config = dict(
    n_experts=64,
    router_score='softmax',
    routed_scale=1.41,
    balance_loss=0.00485,
    balance_bias=False,
    init_std_router=0.00957,
    tie_embeddings=False,
    batch_tokens=65536,
    train_tokens=335000000,
)
Below are experts of layer 8 (counted from 0) of a mixture-of-experts language model. Rows are named router (the router's row for the expert), gate (a neuron's input weights, with its number), up (a neuron's input weights, with its number) and show model dimensions 0-95. Each number is 128 + 24 x the weight over its row's rms, rounded and kept within 0 to 255. Numbers have three digits each.
After each expert's rows: "mostly gets" lists some tokens that are sent to it at least half of the time. This comes from a sample of Wikipedia text that the model never trained on.

# expert 19
router:102159101115101135139112137159117116159108102178141120128137073123105138162093146144109110127152164094172112115127161074117090158123153162141096141136122096121121118149149139139080147099153151166102156119147147156105145073127126139145130135125148096128099108169127139121099119129166164157
gate0:137147135149152112132114077134171095083124142131093163144131152076157114127110192141131138146111108123117121149122101107118114196124114156144094149114134117145184108129133106163099165121106152130096095108092143116119048112111138123104139108146132159148091136108154113111136125134110093121
up0:140146193110112115110160173113128115120145115116141157162086147088126117115134115118129139139134141128165125124139143100114124154101141158087186140100134122098119129129142138116064100155111138117122126179129152104084102110108132116107090123125132123141147113155107144075124123136096125129
gate1:138139101115143100147084122101127102104123096136118130124087085121129144135126182130124161129180130153119152100096128160070081132129177061145124103095138126133118122119130141149131122117141145102112086124116112154112124128116136123135100111087134158144132124116105109153105144128173108140
up1:152113141107113159144141125134130098152118153119081144119118173147137131138141101120124129099180080167127113118113098126158149083113087162117145172117127169099100114153149132116154116154086110162124099098084139145118142096123087115117115161111099112179130145123125106134162141136081176126
gate2:152137131155117114118137118141136169121120098135162093133146121143124149138135116130108104117153159124152120121152099096115119140141150148134135153119159127115144106104150134122165121116158097175153121086139152110109124093106088152113123148139133142151114136098073140097099149134078108116
up2:107155136118086104144144142116136131129158153150154128098156110142102142125150088119086101140130126086133105111131125113125134123083122126118161146127097117103116104135133163139144095122172159150130171126159165118131152140121156103114152127116140114130116070147059111134102151114148106114
gate3:128079151136150128142116127156156173149126139123144119186146081135096104112127130139153121149139053124104105134152118112140120131146131099147081154111124143142065091157161100113104120172161150111134130152157145138092111083114113131128101146111172147144133124100190106124124114157069089103
up3:125107141138122094113107146171150152095126095137112091122132152138176071140116122132088146138111139117130183104156117137117142145128175129143110154135117107166136150132122114130144132129165138175126131135175104138119158149146126124148162075113117134144143126115125121129139125160108125135
gate4:157150152163130124137184132132145121091117110117081181194124114134128141148135140095111142155181134107108141109130141126107112176120122093128087112115077124108158099111170131163118178138081154161124133098151175170133153113118155142124113128149080117097122147102120152130105123126169173131
up4:094177094140083164132092132115140138144087151099150139118091145110095119142102119154122094114123137120130099135177132101144137151112114127138148129108175168134072122150102148125141109088160111138077134127161143132142131121115160087121130185159151135147131154119129130104113125117103117128
gate5:098127114146130090092102141146103144143137114152108106135148120149120133119143108128098155125108112132117108128096134101134069134119132121103137115148133170104123112144157099110126122119154120099108112100131120132164088109159115134158094120129189111138101161091103106149134111134132127104
up5:130147081137129109123131116085152134154094160118110101108103163048080165108110114158129106141169145172101101110138136113085117133154127132198135104104151126096123173107100146118114110129130089135105105159095148084152142145155130159117161129114105131124157109140115127099120103123139140157
gate6:128099146076144168139108126162107142110110094137145141122121082162123100162146083133111105101148111169155102126134182145113108148161154118175099115183131124108150117158116099085104135093110146183106124146157148117139128134132110111109127150099139106158131123138154095135130066121127138120
up6:124102152134093169110103135106103115125079148126138109125117105191161099155110153131120142141140104138146139084148138117111105125122119116076134128136114133106116128134098129111151128123181137120100133122126126122147114086106173117137133128162163089111136075133093134139106111114126118094
gate7:122136095145097096109118121120132139099090171113169142136136096104131108146154155129164077193122109128125105132133149145135105167124106135138137150089136126160174149120116137147133092144109095087119087127132095154142119093153103125135135135127140118165119078080152193125080120120152126150
up7:133129133124182104143146127130163100136129171140164147149157128138102088149103126147179157128127101110177130157129099151136089158136127122154139104130179124143108130110121098137152098110114095084142109164112116158121097100133117092171089111142149101142083105104162143187144093117116151132
gate8:137127178094063142091138124140083183091120130128120114068117113105162130163112133146114144153099141133100121069186172105121156146142135135099143164095164133098084078123149155142088136158123137137102133119139157128136112117137117145136119139139164123175171131111153105152133130096139167145
up8:137120116154142121153109116095140093175096114131085147151155130116112124146144139155138122123147120166090120074126109122096105149148158168105112118131143131115117098139114098091109109123072125156131087178145103129137180119080131146125108142134118094118123110143167119139143126080126161136
gate9:106107098143155104104104111143130125124104092176116157100146114147131102155128144136111086130099105144107135162112168115151147171144135118113122125154144133118102121122133157100119136118118146136140142143142091171164119114143155139117127117152150122156129158121107120150160129154163083171
up9:096145144149090118108146135139127113115138117129145146118137127162137123106160138116166124132098141118109108127150129132134168155129108125067131126116145158109093135141128149134111123144116148112072150070093112067128170124106156138111144091129123123114130123110127131095116088132129106169
gate10:124138175130091122128145159153151103106130120154116095145145127137136113081146148126112143152119135125095106147102140135125086148120141109099151163165089081123141117098097130109132109150149149178124154084117129120150085102144113132195122123116133146146126118167144154119129113080128174139
up10:108101136115188141135119146105162139128130118124116137150147108134107145110124139129105146113088142125130132118104118104137135148196156170151140145118143144175130136144133102144126105152109087134189086144106103150094149117120098127161157143167142113164112157153122126156139151165110126157
mostly gets: " p", " cl", " e", " qu", " l", " ch"

# expert 52
router:138126110157093118153108142137131110158142105144106106130088095165100122125139131117154096162133132095153125115123146128121115134110169143123146099098067136138135114125155148135121161076173147140078126135148148145119129119133137150140118118130119121173137129056164149088119154102173126161
gate0:115076100118103163141133121119108132108108134116142140102097133129122152119123104099165099157121167137147111082134104121123095167087184152179096109113137113116131095110127147141098112125186151085172121118154143139127111110132153133150162130173099147171087169158122108144131124125111103136
up0:166106109097111128089143109107133158133127069150141124128153100126138135168120126146157170089117140125105110193151183116109135163126176145136111129085141148140131157132146120102081143140099124125168147132088146132116110113071105143111146074131132096168078107152132147100135106088118104117
gate1:131112140131116134098138087100115142114157107120174120151163140131156106128152131105120149126099121098173098118097129120123120134154119108123133148139164123093144117154177133129144129115151138096166127084124114151092152135137140118129108154144121141111128150083156151139148150174113100155
up1:160117142098136131148187114164108127101124118141115128148130128138114129151118168117144091131137116100116098111152103081124118120141097144147118140120121142115129114104114095112134155148138101147100117124082100098136123148154124124167187135120125131096107161133099110143100088179102088133
gate2:107115087146120125099104076126167184132077160093100124085165093122133105122142133151139132136154144129117135117124105160128142147129127107137129148096116127174151128123161123107159147101142158145117120101093149093112135168105138132101139127129178161102147132109098115102105124129202115132
up2:119140108143156105169114146163144113114150137158110167174160113111189098153159106130143114110135097148131175130147198155094114123106110171148093129081068101068152164102153114139144155131133124130143153134144126124172128148133150103074148136135149130133106154113149108128130163131092154131
gate3:130118166097106155092153138105137143104130129153109143127149129153129170104126106126110112153107112111127148133139130133155152073113092142156134104131110081172172114100132119134161129137152147163119129135108117156111141125131125125131123098143129146121144115148136126087136099146123152129
up3:152121100137099119142108097144116113114120123133135106125135097089142139143106123090111170089151173091133163108149143117128182124112095146072165110123144121103135169158119126158110162165080099122151157123112144117109106132126111098110084119107169122153146092137121150158132165115149143080
gate4:137141136126164126130126150147131173106118127129086112139145077113157103107113113129166129148109116141156098110164150126129134161116156105123117132144104159151149109140137128087124117136147122120141096153139150106143129142112139122111152112147114122104118086124150136123150126115159111139
up4:099093137110076132113144145143133121109151184129117128099123116110133102104112162128133136133133128135121142112113149099116139133185121092130131163110154143090132145130118137150133149091150153149118167109184123113091130137096107135145115156104156149097122146154177155168135099113101155129
gate5:110122142131146079109111165134111114127152168135110184116154129130111123136085110090135120101112085063145087147141139122112117134085105172136165083121088112117155116150136136131116155154082146117112159151165159083141161124108127158145156145148083149179128111141139121126119164128150110150
up5:173127127091118103137116106133119101155142119124114146090150123144166098145086114124105150113153123155087136106118102119110127113117133117177135154146098158163128133143138146091144110117134115113125162118131098104169111182173146131102154128137107070103124137121133131120154093135097101171
gate6:122147060129134088141104074131148125144172126140135084103153125121131123101112113102118131196143087152133127153150155137119123109165149141147153146098152134138076107088115166132134152135108176134180135107191099142138125127195097127129162113116117124080119148090091107144135132137128157182
up6:130113096104102133085158152105075119112081088150110168132145144182149163138106100118119149151140141137148116124090158100152142110122155129156131071138162124099114135136161127157157148121123145134144118187106105121141162091111126156108083104103151097126092169156125165126141106112137116117
gate7:127090160160123180106115107159112099146135156081098108077154148135115113147112103174135147122125126102160140136137130131145154133110128155116119124128127108131118154104151145149125107134094118130106119147144165118185153140135158113096122124159149092173130134147109072143094156141102170108
up7:120133177113148121095122164102151136099156152132132124153133159120178165140113136175122142164132163155100115129140129128155131139161132118168119137096129156102147143062204150119123113135104148160112137133165133132115122102118142125118139100125086132093116116143111160107116109111126131127
gate8:105106124105093187149120144129118109171138131123140119121115152132107166131106107125131155182101151167101123108119136085133127121110165132141167130083148091114123094132117141124136117137128138099141125156121165160110125110109087079147145134148148143133146095098159135116145143140113134131
up8:130107107139154125110156145140097080122182123105118146167110118152120132117141119103146132117120097102127126145102139118180113166187092143173116158136164149112096122139126147155124136052108120133144115175092137131105108142109142139149119164118114179105110130148121139104117119106133137080
gate9:122120083152158149123097170137143161123135096176141119152144085134137131076146184122135108136128105089070127122118139113102133132123117135124141122121141166148121135084099172105158140128142091172160119126136104122151178119122148154117151111152105175171132112121116091095117159116113093129
up9:121122141089120121169112156113106120111164127178122157132144138105139084116152101079118083101122153142159107130124143101139129107139109131163136116159145161173150105123173145157140122159141143086111146172157137122104101113140102131147125095100123143176140126134097147132120121139144153181
gate10:133088107134089162099146143087091086137125111133127136129139119113165109162131144122179155123143132150145108105158144150141103152147119110134102147135133162138114161104123123160152127121077110169132103144158138083137142103126139100126115178144092098122159138120099113083134151142127116153
up10:148122155101124130154092131169129159119143097155078106121119188150155127173136128142139128168145141145098170124092143144129120154096120141100138104130133140124116137095098116091156151106104104150179134095126098183139090125148146106131141175107131114136144146127128137122153129159123133084
mostly gets: " res", " dis", " rec", " Sc", " bo", " ret"

# expert 58
router:153164114122115105121107138153183111160112109170120086141095089077104148130095135110163119147109129102158148114144119105120115150074133162125153183075101107099126139142130121119129138119158144184101155121159116148111131118132142129122104133148126113142136140111162166081104105151123142157
gate0:148150145146157151097129153190194129112117149128168150138100099098083102128120149143117127114151081106135144132088156106122109129096097137121126116119079165147153088122097132111150133159141127129115134107131122152172212131141128119142082114156125087163121129150138155142127142111113121145
up0:160126128140126164179176111145163135131068096163146137119114085113133137089108158100138147109139167149109137066151144125139112150096152132099131096142072162133110142121135134133157144153107164082155105107098131129154155123169169151101109163161112110129085144119116126136128117125106108119
gate1:123121116121077146148122126170110143117120120087168154120095114111131089124105120129131080179089148114117129151107107100121140144128104119064147148090131109163118164091105095179167123119128140150114121094098157105108115171100133135131137115100120130112108115098122122150111172163160124106
up1:100125115135099152179166161114103099125140168102043179156183103105133130156099114096128145143167130136153140154126149119146125145104115147133139188119127107142120094143136118115074113127077099117124132145126109099132111118135134100135143159112106126091121150167104174103139078113140128149
gate2:152133085146118124140108092179144152115113130147105123114128121114127112117152164120161126141152084125170111127126131128110158117129060102122167187129143134113155136142139155146166136160127112141113145154112152155109156119103113119161110100110135114130144128146147152127099123112076127108
up2:150109148124096123158119165141133117168151099110101173157117159118145169095153085150146099129129133102103117130129138160107091100148118142104153077156105154133112110140139102094114143117132176132120163114162127085116148139128164140069169100147153151139129112099107132098129168106152158152
gate3:096104104125122115143130131146142138086115146163097068161140126143120149140106131125148120147144163132142160074138138109127102089102128143125106113156119169123160159125136149146167101133113144145142115119138140136086114172112152063127141101103123104101078151117107125093140129139107159089
up3:098164114068180133155138160157161099081131099138110109102144111108170142124099089164105135109186104147116159109126155164121096114155130163146125122119098139116150116114168092100144123099124127102144117143143147116143120161113117117153131121134095110147115150134088139089132137164141101117
gate4:142122137099116080116132164148142145162099139167125106131085152085167106119120152126129084157132097110113175134138098158131127144096118112102142115105111089145129108110128124144135188136125153133131142176192153090133148141111120118107169152102124143150112162141136166092102145143132130115
up4:149106091137129117118141182129111103148131078192165119141153127113134097141159144157163092086095073125102130157124120135134111104144082136131126116128142140156122161101098077103133158125151129114117154106178133139104138106138144149167139133153138111115119127136124133119097171099123136173
gate5:110128138097158134120134133119170145141124144132125128128131107096102107100112110113148146177132157131162136147120136154150127163151134200124128167128129083144130150176156106152115137138136126140126164144137098164102149104119090141130139134164120148128109139148141151115141092100136148145
up5:104148130156165116140147104137150160137087110072138138114122124149107144142131134068081119082176147153130151139158136125174129145118151171094180121132074108094093098170118181141109122102106132134150073120110179096135103124131109150109127113117132135168078143109121131146126094128151127129
gate6:110106146113129125102169133116125120155144149136089153153148100142164132127098141136089133131120113110141148119136158086166130131101127140048148164086076097131143136115082135146114103145147155140111119088141158115118161118125105162146145097158179123126143137164137109105146145111120132121
up6:143135103160098155152087093144104131129127149123077160123152130126112143106151124126115114143122137154124110109116170120175099098155138091104157185147126133156107120147119119141115145119127130128152134140089109128106116139124136126168132129115106154113159110141131174095120152060194100145
gate7:160119114122144107090144152105176159102140093158113129078100066154126091116134118118162139188097121116127125113123105119158190132128113133128145110101127157134121103148145103103183135135112116187084112132157172129136115142152133129130116127153107117088099156120082146106132138128108169150
up7:127158182149110146119135163111148135135132160106140121107132185164118141145097140133104143134120110088185127116139095140154089096118168161121149104152156109113155119047153115112127106129181145110166137144113122106131080117088141098149106141099120143119131096146145118184149084145100126130
gate8:186097128120121103163129143112126107153136096152139122115133098159144148110116136170117139131122105107131106101138142138143164126088137117104127088055154176139086110114086142133158126149166170124178165126143123138130114156124116127127123101121147095111151149146124124125126142091142109148
up8:139107136159081102062121076134152184137098186142120117114086135134152146143125095154146112131127102106154117115138178146110138108173148121149104069135149137131127140114165163144157157090118126122104070061103109161120153157078140150107157113162125155127117094132163101135100116134119109133
gate9:120151119134180144117124133170151098179089098119147141136128090088101177162154119115132095140090109116148135105101157094149117126121181090164117093144090153143144113127132139149133130121118127120170136094138118131109107167117131104136155132075128121145129176109163164155156117168101120161
up9:154089119132069128169154084146113159131164125183102141145130144151120109121158120157129107147141122133184121143150136139101129120158122113082157113111143124136123134143115132117109157128115136155162157117106129181136112152159123137104115164139137110154118124077111111130146144097127159127
gate10:128152119105128130157156103148168146125108170126142084114086150106100103106105098140166130141128110082117092119122110163134110121125153166149116129110126142126157152138086109115155127103163093129153123113101088108132138161124148119097131113123143137138105214128119144071154125153132118132
up10:108139093110134080132126147137132159125134146139135144115156077152101118114159164110126112117096129130127099074124125077112134081147144082140113119137147128112107151150141145131150094082085157129153120177123166121101143100124083125151115130111135134100159107118116123114130113146154118084
mostly gets: " gra", " ri", " Gra", " Win", " Pen", " Chris"

# expert 9
router:136116109168079132128090141154126089121128105168092046122077121107089150137129168162149118133140147134157172092137137102155147153117124094111135117119066099136133127159167138145075135099175157127081124094108115138123146089137143142137113156139118110138152125102116125131099116158149133139
gate0:138086130116131134115114105109128105092079057116130126139163128116096143122115112148137194156119145096148124161123115120119173169125120148129131125107143142128105107129132136155139108127106165105132166127122127161148130148136102138126071121125108139147097102120107119114107161181100133143
up0:119161178131137083120157161095110101105155145128119158100133133100109103088099141144113166156097100141112091142132143156121127139138160133140125136151132133127107178114098120103128155126160141083111125136133161139096183110128153149131123128124102137149112135169179147147119096144122113137
gate1:146146113120132126093132118140076103124075139126112117117116070146151139158096168106199130142122116120139158105125174110157153133121114098152155140132117109082116126134135114113138125158140153151063134132128127127109127099138141160148145084154112134105156129125137109141133111153114139112
up1:106132123117130113147146109113116166158139112085133125070129116082093135094118136087138140128183156168103072105177166113150145144150129156144142156160129111111124124106125139134105119136169121147098112131119139137110134109165096099090107118114214127119117139094134170089072135144139151159
gate2:152143137129127108149138142134130145119131125123134102133137154070149103096118107149138170132132118123125120101103072123147156127121169159145080161144116146132118108153085105127141135138133160144115134154120119158093151113161126165131145126127109114150111155134142159123127146140133140124
up2:092150127134149093118115119145103133085103153167144140164135144122137134141139155167168098124113149132122140115116138093161159100125138143088109095125101149106125120096084108102137131142140147114126123176113136083121147090166148129136151116143129158128118139106160118146121114123132155126
gate3:126098134118114123102121149155176105090121122132107133079167113072096165105078135083171097106159150120155100123116134132140091125130144147122176103167133161144107163141076095123154093143102116152113113132133118105117102138136128124160158080152128155119144123120141136137144116149153132114
up3:176160113133118136138125124137102097109113091114130145129101093126141146116175130144091101166113155107144154152126126186132121112123167073085110188107167148149147117129134145080134117085138100125084089109120133121099105161128137121106162091131107099106121150117137172124153157084172151100
gate4:115093138165133118114107110146107111128140125159101135135146163101106072109129121077087152135151120123157147139113112099112182158146125134144141160124141107127116124122148091136118148094145151133124095132133097091122142130088123142154128176142093123145086131146191117120140115131135173074
up4:157139121151103138103121107099138175117146104132047169149090107126097143143113138132133122096143160118131151117124126116136088087129137161110140156076145124167097160126108104116163148124145122100127095109140121177101136129132080124165115135136113108147110155148159116139146120097126130098
gate5:113080120152137128104129123121092141131123125097090130126138138123152116094144160115178109123087143159119150131187131096187103126124116115091129130106118139143095134135098130108160090121190114158111136151145113113104165124113095140105127120158098123121136141120109114155138130144138127137
up5:162117098159131116103136128091145183120130105138153106141170150141145098146123095135117146148113077143091182126154157131141122149139137133124111136086120090141131154128096152111123107156134189153123127122185139164145137157099133166103105142089131147145119132148122120088128134112160093160
gate6:173094120124141171142135110121124110105123129094134089113126098120125136125184100146142176114119117111099133105142163139123153141118127094089120165112110204095133156128174098134129099176135162128123139108100147131135120147142133080157121164134146133123118091124139119116111176187080158130
up6:124142154116123149111112118120108158117147147130119152113175147088149107104122114161116117146129144135116101129137152107144093130137186086155100102133124103135130137126147118082132112129121152130127132144120172161158137118078143152128160156160149134106167125113154159129135113115130153133
gate7:136128147128135132148120111166158149128106146149152131117140124165132118116174119137132106147146125093143119126128109156084134117127082155142126108142112116088128162075113157168144172107200167143081132151122093119121137129129155082103144127137142139147113125134122175094109102105095169171
up7:150114086134096143111099141155100103138124121144135073108096140145152125104118101143151143142076137130145160156106121147093118100126087151140178120190111126125138134116109127146132114146131110101194137132121160087112128145144140061106129153118172116160156132127124163173143117128118139118
gate8:124099143139077124153085129152063151144144124140120092096118146111118149137093144107147112138118141144133124129171106150106151090128141069198140111128130100122111118152157122112192138127119131154101145143108064129128136123126147091149128137136115160117150095098133109171092138155128124138
up8:125173090146136131134095137120162114122120144161112126169136111092139117128142117110147141137123121105127146082113151112125124095138115146104126169189172154165101150120095147108082155086121144094141141138130134104076118144090114096156110101127143128134099123155124102120140094099107100095
gate9:145103170146107123105136165154126159125134123107140122154139123118111127136116152149112122138150120117111139116144083108135175129113111078129142175112121159134153142158122118136086111126145129103106112131120092110162094112112145111150118137113134097130145143118109096139106130143156176126
up9:135153107118118125129173101158154143108126148121134086164116143150156152160112132121156124152180155142122130143146137112096137116123120139119162153100100129122154116124124117111129143133161123110123116119174107186061067073122142135128130107160113145111098126130102092063111132130151125126
gate10:131143112092106128163133097121117087115149121136086134121086108113115131151136118147125083137155137133138119145114117089141148135158105106116136129127134116170163130151170118162145130126145136145126123125106089125134141157124116133134115160153107154175137058117121143165114115156132147116
up10:164110134119123128107117144125141129141113131138142155095166117113192180123154110107136093122165159090125099119098135160130143124104110146135159178127123146123144140127105118137119128130104163131112117061118137098109162117147105119151103104152128126160125156150106138137105133147115169112
mostly gets: "ph", " UTC", " Adams", "pur", "а", "ć"

# expert 40
router:100113135130117136114120177152118079115152122137094105142118158106101154107114170116152098134121159109142170115148132109133130143081109139167144135100128092132126124174166139108106160103149122155137139088099145096095109121127137149170089123117137104110115114126114145121095121177150129123
gate0:149151104140194102110145128102131162146068153130120156109156113113105128152157066116134163124148106113112114111122116141122152155121129106131135138087142128129156131175131159112122101123144109148133115118180148136151137126094117105080111118186136152107103117151155128068141121116109144117
up0:136155164120089125094080149126124149129129129150132117105138143114138108122125191115117143093139098141141158132144165097144108157124142158145107133137143109152110133100117132175149143149113108175064144089137171103135164175129128108126125105149064131157127122102152158118135126105106171149
gate1:117088141135133070093140157069111146118164123128144148157133138128089114166135111124110152119126122156146103123119136135120151138128114154093120117126135151179127183120114120106108127109142174134104141139103114132115148107113143109152120131139110086149144126135096132102160138142117151113
up1:137137129161080089133087139107121102137163138154102138091077097171161111123113146114124141098147107084154118125098137066134101153120122135156134118118100080117109121176142114153160096157099143133169108099147128141154083148135110151132128139117134127099138089127113133136103103129147120155
gate2:129142116141120154117137146152101125158127116098143148121111164130192107137157118160153113140138170113137131136120118116180122118135113117153100099100149075152136106133108159122140140124135105093154126147072149136192131157149166126094117153132124148144096137155131079137141134162148141143
up2:108147163138149084143117094116134108134055108141146121148132103120158126137112145124114161123141145122146132155132115145101058126098184168132125148098165167146112141117155094113131136124109131132150117154136150103115159141144143135115110095148101117147117179120091115150160076130054159123
gate3:118115163103122120153157116161113106117148162189143107117105150138078124164113141163149109131085133107122126150121134142118123134150118094127113114066091119092114127148107129125106111165111092097136136119123120127097109123148096147156121126116094113123097086136132158105119159110149155088
up3:148137134083078092105150152115133126159145170141144087133123134128121168145109142102123148142073123120130111149147095122147121146094135155151118160095108129103100113137132152180131111135116094110121106088110091123116126147180116132153118101132117127099075100152106123119117155129164136142
gate4:141107169167152115095150098120148144126122169150112097134131148151119159167159133136161155173141155103164103113088148095135126105119139101153099112117148132146142141153170166104140109111119119162149129149143120121115122145121131131116115108135150135141160136096125115110134131169064151136
up4:133137143145131106153141118126101135125123084129121141104144110106134141114120084121085099164142103145113188128135112174126124102145124113134124112125111154102145168159115103142154161177100152126159147128121117140163129117109139145147106114169116078172136146127130092154183122128108181168
gate5:087127103124135140135094130097102114141123125140145151111125080128105107103163137116153108148139150098184098113164128065127110144118140154109150156153129118105083090139136155134117125122160098153113167162137136135153119118138106126152157125152136125148135130129126132118155119138113125102
up5:127078142156142118167142131137102120148107152159123147143181114131155163157137117152119142102115150152125132123115153096102080118162123192088102134120126121107165158099159123125153079150139139121125112114125126127140126127091129125129145107091097108159120134162110109127153171109115149117
gate6:140100136141130153173131113161134090081137136128120108136188131156137140114101123121146134138123160120146156140143155132070164138126079125133120146157052144106096117111154152144134089098123109174117096088097135138084119104099134151137104118126106096108126138096128151105127145080161126071
up6:139144127133085104172128125103103144133135105129054108159076106137139106120152149131110124124125066114081102148129140150107143124133164135095166102061152134120129093141120140120102130130165132153153112169157096148138160145116144113160161150123157141146180153135103155109135088164121162143
gate7:112108114141100156107158151136136134131175137163162136154135168118141094150149150102147112158118164112124113145092117155130187122086117151152105137133111139092120112072142123109145126094129162143118134128117132122092143099171105156123113147095143128087139096119114124121152124146132118118
up7:148145151137099184142117095130132145084171165179141139153120128120150077166118158135159125122123094088164125159098136132189135149116076178090109135152113150125158138095123119104146121114111151101135139132114140154081126121112054130130111112103098149121125152129093106091137130144154130156
gate8:103138076145095119130149110140132123102132145099136095126158133123127127151126123114120153105146131096113156142162120108157114128094156123147161104153180128125125134145157086106142140084137146139175150160131121125091092112131121165153098116137161142120187155085147126112136098134144136147
up8:122118134143109134159124132140160132089108119117092149120120112147144126110115113131129174107141134123114146133148127138147113128153144137121147117129172110138091196152122107096158142121133165109135136113120120103114133115131107153122091201128085151136137151091134110163140104073141172156
gate9:097088126146126156139069138139115094107169113101154137169092150099149155147098120169179132133066110182123123094121111176108111112138125107146098125124083133118131144123161128119090140085099111119074117121119128123093127136136102142109114106152106132157078124122164167105085135197103122131
up9:125134125120130130102113145129134106140138109127122159133163124137080094111158134145133131120093127117132132145070137141128174139151099112090122177119108139141121123166159113159175095125120130105167096141107113151134134161154120081136170127142099163150119144176114133090166075166105114159
gate10:128105156099137095116122121122049110126124086115143116138126145113173112147148156112129132142133130113148096117123092084136120144123121117142154115118172127120124141141090112129157090129149142130088116162090153119148167114110111121124142134106140131115072113110136110052110173156136132126
up10:108152109150122131161162154137143139114145077116081159150116160145142147147136116115174141114147143136110136080152145101050152160141092121146109139065110123134130180133152128104096132085148131135139106143150162146128103117150114130150116123110118130112187151108146142127138128093150160139
mostly gets: "ör", "é", "ü", "á", "ür", "ie"

# expert 21
router:105121102150098128087155132130108128135115094165114118119132124078132185115125142124163121138144122119142114094128139117157112128092166151171137139081103133164159150136161126138102192119147132154128190116080148146107115088100153142152099129128150091118197102119113137130140118184123164154
gate0:141145123152113138134102112145128143123137166123084144156119147123113158093075128119155117102145164092164155099145131118114134135133124137099115134132132147079097118117117140178095115097083139169157142117110159142122100086118134140137125131175147115129127146136117142120089083082100130175
up0:133114124129127107110128138117138182142116156085135118121122143075143134138123128138090152118117121092149143145111129100120138148159151134149143124092147122154131090097130129162128164158125157123143161115120161189137107149119112149112119110122138137101150140110142107159070168120066142136
gate1:123146153130153120166139119132147125160127130131138160143110154129164151155145173140134147121141124124125131112120126178083159125121122156163093079057154100152195170125149170160116150128112190158100172142121099171119114126144140104127109120119153187106158120110146142137133085167060089095
up1:116125157100118114115111110139128115093115093166138097149121101120117103087157073149116117141145145156104127123113104162127107104157151104150140113150137133143123127150137153107099101081154101091141127128113179111123109158152096184122155119125121134133128106139142113148132135184129161142
gate2:085092120139119177120141141136081171140123084129139109101124164162135164139143100147154119105135123141091157067134144160157159121100125099100085146125160110152116153137146128166129149118131125184132134121139158137132116118167129145147137138146128155137181143089119148117151113092102127159
up2:173131131085132125118147133122110134157130108150132134135145121128126128180141137099112121122137128148125092077162111147119107110127119117151139089138153124143123136156147138118131131134131163177171138144144108099178100127103129114133128084097156082129118128192148132097118121123151148109
gate3:132125127098067149127132113135072111098049118132154132103150130072172101114130115151121129094138170151108165113108129142141104135115117114152121159107101099119138125123120146099100126109110140130097160200102113147104115105116131110113124133113121112147132138100132133140106112167150148129
up3:146109140070072154140111109179111103124145143137146146129138108132095086103106119109139119120127133136127144133115120130118176072106126099095129116107113127176119148132105120145147127105142116111147147113117132142133118067101115125136142136129133116140098133123104122141138072099134130107
gate4:109106110125151153093109108155119162077144160124103146142118109107121126097158126121154106110108137116127127097154154129131148096126166120161097123146154158109148106160191161160130121122131112151137156129111118086127177097093140111127137134144096183115125124117122123117168132136161117163
up4:091122168087099150117131135154096165104132132127154160122095135100107117133114108133115132147132129169107143076114120141114125113103120159153139172112128123093122103165142133136133109084110091121106176166108150111125110185064151136076146143178143158146095124122118128121147110096152121159
gate5:146118128108098122163139164142106127151179130122120130107127092158143135119145114085101097148119154120136114108136117070071126179114192159068096125151191121146145102159129102083121114156120140108156190076126148079144121137094159132116136157109122116098130108103110141152111155124101111132
up5:159166113145137111136093127121150163099120124095129074137102104106110140125086147148184147118124129083143151103093136094159097131141109117128111107098112153140090138102092103144156097127113155135110071139132131167166128143115127150125120090135129123078104092130189125142106113142153127107
gate6:130128156123115126153101149150099094122053123123165146148143132183162125078171117122169159163138112140126136155173151139143114139161138093111134123083128110103156095113092122145120166124124140117122133120088128111138147120100076153144060162111123128167153120120163151113098168109091105142
up6:156122114112118135106134152120111131137142124149114139103115144082158094165110110128160107104130150144170100087103114104126151169111154116131129101174154123180118111117113132099104098157115117138111095120120132116152110165147133127080147154139153165109126158149091077157137163117135112122
gate7:142115130133171164155119152170137101129160181133087131140122109115151140138163160097102134110134148133134121142157165159135155144097168112147159158118128110107125127105149161142138135110128135126113163128098150093134140121108147148170166159115131117117103139130092122151174119138114110137
up7:130122112142138140170146105122127106075103100137161136116138144115108148115122096098095114139139136095104130143142132111136139152137095144107161141135120110077122127119166095159141167106191126171122136147132144153103121141148100120162177169140154084104124149131142120129145117112109120146
gate8:119114115132153142091137100105134141173115149149131131105139085144079150160125088140080162128121123167101134122112124145102106133161147119141156133137106149107172162153142159161165145083126113156115161103104133088132116094104151135126119125145117129149131162116140100142135146145087149147
up8:129134157115122133129130157137125063169125116121077141123114096131168105068157175114122126142118105118196129134136152126109160123139125122130096104110122147137115099155111126149134120093106132108143153125107152162171139125173148123119117110114104126094171102145153146131085099112105111101
gate9:124146122150150121085126134130135133150142169151118139093111096147143143152132120150098125123141094142132143115134106122158136118094139112131151115154135123100121101149127104139083115129131188126140177106074121105131136141117148127153124102129155107169143093144108115135117129155111144142
up9:140141133170113133153145135147077103106119165145096130115132160134070159119098135137159136089165163086143175149101139113110116117137139119106175144111098103131113104117102108156129109109129115130176130125127140142078147155147116130102107116172149073119137117139107075111132112134135154147
gate10:135126125117098125132109089119108143162096128129111129111131152112148175077092134148111164112181162116150147156106121136142130161135122147104175122101128135140135156080123102105104149132154119105151160091106172146141139116124120145128103106144162139134116130153135134152103128162108110166
up10:154174120173123151110186078119108140139139131158114110074137157162113152096119115104127117130130085149104119134110092091094150112087136116147061133122122167129086128158133115144123170104091126164179103098153083144131133146102119104143125126139145151124156147119129119098146115144150095088
mostly gets: " Socorro", "force", "la", " Genus", "cle", "di"